config = dict(
    n_layer=19,
    experts_per_token=2,
    activation='swiglu',
    router_score='sigmoid',
    normalize_top_k=True,
    batch_tokens=[65536, 131072, 262144],
)
Below are experts of layer 4 (counted from 0) of a mixture-of-experts language model. Rows are named router (the router's row for the expert) and show model dimensions 0-127. Each number is 500 + 25 x the weight over its row's rms, rounded and kept within 0 to 999. Numbers have three digits each.
After each expert's rows: a language model's description of what the expert responds to. This comes from a sample of Wikipedia text that the model never trained on.

# expert 7
router:472491469468476489511529513505534522483558466477505539527527499534521528477493497501544470480454504484493502533510475469459482528488508472502518521498474478469517523513506524483517475490519494501517489500499496492470482501470510514538520528455505507465459505544520548519554496478551479468538465504522479531486541484566457483518513495475501519518485529543491502482499504482481479463514
It responds to: Suffix pieces ending common nouns and agent nouns in prose, such as -ation, -ist, -er, -ics, -ism, often before of.

# expert 2
router:510514515460473509495501494525515441482514481476484496484522511529519501476471475539525490478477489462493505544490526533521483543493446436495478538520484507490488567495520481495497487531519484491541486526549484449474482487512500513533458502465504501496483464528462502545527502500521472503512525507523497493530518522518514493471505464495522506508498520489470493483468484491429475483458
It responds to: Single digits inside numbers, years and table figures, plus degree/minute/second marks in coordinates and capitals in acronyms (CCR, SAB).

# expert 1
router:509480519500501525482476497512514476507526482509478481502516530499518491517477456471517466476461487483481506553528503482494455535519499507510494493513483541512475516498501507527468525509554470537534490504522492481504491495501480482514482464512530514485487450524491458500515508502521505482557462497497483496480517463529499526500481524438537460477537492537464592452487458503492479498503
It responds to: Opening word pieces of capitalized proper names, mostly first names in cast lists and tables, such as Ray, Jenn, John, Mar.

# expert 13
router:532468508508494514494534476476521509496526478474470501516479482515497482471455505504500502495484442477456448511533491484440528517510519466521509487501538504498528541494491488498484512483505545521556517519539477450497467487505477534533450486501530503517475504548483486487494456490544514470513501484506472508480532486536462523472486482482508515522523489496460550478549495516513514477479
It responds to: Spaces, hyphen bullets, pipes and newlines opening list items or infobox fields, such as Born, Website, coordinate spacing.

# expert 14
router:505479500484483534498475487538496486486567467456459506504494509459525485475494480513545490516482446466464494532454489514485486464512486481527525506512476535502511532514500481539487546513559495521510547486514500489466479437505449528562548465469498517487495502521476497516499478482527477469520536518520497496503500478511473505495492503510493517476532516475476515481495480481486470495518
It responds to: Letter pieces inside non-English names, such as Danish, Thai, Slavic and Armenian, plus Thai bytes, opening parentheses and hyphens or dashes.

# expert 4
router:460498544486523523505492475501522484487500462503458518524503505489521494447520482516466474456465491531502494518489469501459510509482529495498514525498493475503527499450487455514511494516523503490509519529488471442462458506517524520490441474476546520533472471513426492484501531528523488506531551486493497524496507497520514505496510513517536502465498506537475538483498450474526503459481
It responds to: A lone capital letter beginning a proper name or capitalized word, after a space, quote or parenthesis, as in H|erman, D|ennis, T|ulkarm.

# expert 12
router:497457476465503508519525504512500480434529474461491480521493515530520547490478472487510451507480530463465525532508506497497517527551487476505529558533477497541486542513498532538513508530515507514511512512496492486522467484481495509508455489523509501492476524508438467539510495493521529480515465446535485518545493456518480509489481478481531485492531525519486534514474486480493476483515
It responds to: Past-tense and participle verbs and their endings after was, to or also, such as known, used, released, recalled, described.

# expert 5
router:485474499493539498441494527526510476481542495467515510459523510480523475494487488499503440515502490485471511538514520506453531500519428469504503514501531507504500532508544521528476483476512477520528519513493474477482495519517498522528481512537536486505433474507495505531532479481517489506505500468482471504514539489542531549500515491511549496508446516509463507493550499522510505463535
It responds to: Middle or final pieces of proper names and taxon names, such as -us, -ala, -idae, -ton, -berg, often before commas or colons.

# expert 9
router:505468508477490538517509503555548522493560507499479490501487487518479528487497476478537468441489462515500501534534501533497507503488482472480510518536464510487484549481545507508503505534496485461513507524491440522519468462526518499538455484482515497472490508525472486492546479507531494488479536510509451538504509504504488490490510492484538502513494505493465556488492509539484440471526
It responds to: Newlines and == heading markers in section titles, list items and tables, especially the break right after a heading.

# expert 15
router:478503481451491498510491488508499508480514465463496517507530511522502484471480470475522487482441500487447505569472507494488538516489475473505460518484498492506541558482535490517521495524506468492558513516523514519488504469524474496509475493502490505515479474518507493527533470516531487494499518506529484494499514471547528499511494513475550526487531514510444580453531500510536476487485
It responds to: Digits, zeros, decimals, percent and minus signs inside statistics tables, vote counts, prize sums and coordinates.

# expert 11
router:486456509481493541493496483479537499474527467483490529486483495479546481509501505476474501485415474508503465552511521502468519512503463480482518494486495475524462518514524467522486484538497470489532509516510484475495434520515495526505508485500530495501464486498481510489535438518533527506515531465548478514544505494496498532525511477491509487510519532541451522507518484470476492502446
It responds to: Digits inside years, dates and ordinals, month names, and the articles a or an or one in narrative sentences.

# expert 3
router:477475515475516512501456507505493495496522453451472522495509521501511499498494495447537479437503548473487508521491513487501533508510521456533479509539487508506528529445567458559501529501519505521489491507498484490538472519508532531524495491494513486508475494517464489484496482517557489504495513477505509508476573481518497521492537492461499535530467509517496501451498474464506481490493
It responds to: Separators ending a phrase or table cell: pipes after text, commas, sentence periods, closing parentheses, and, or, dashes.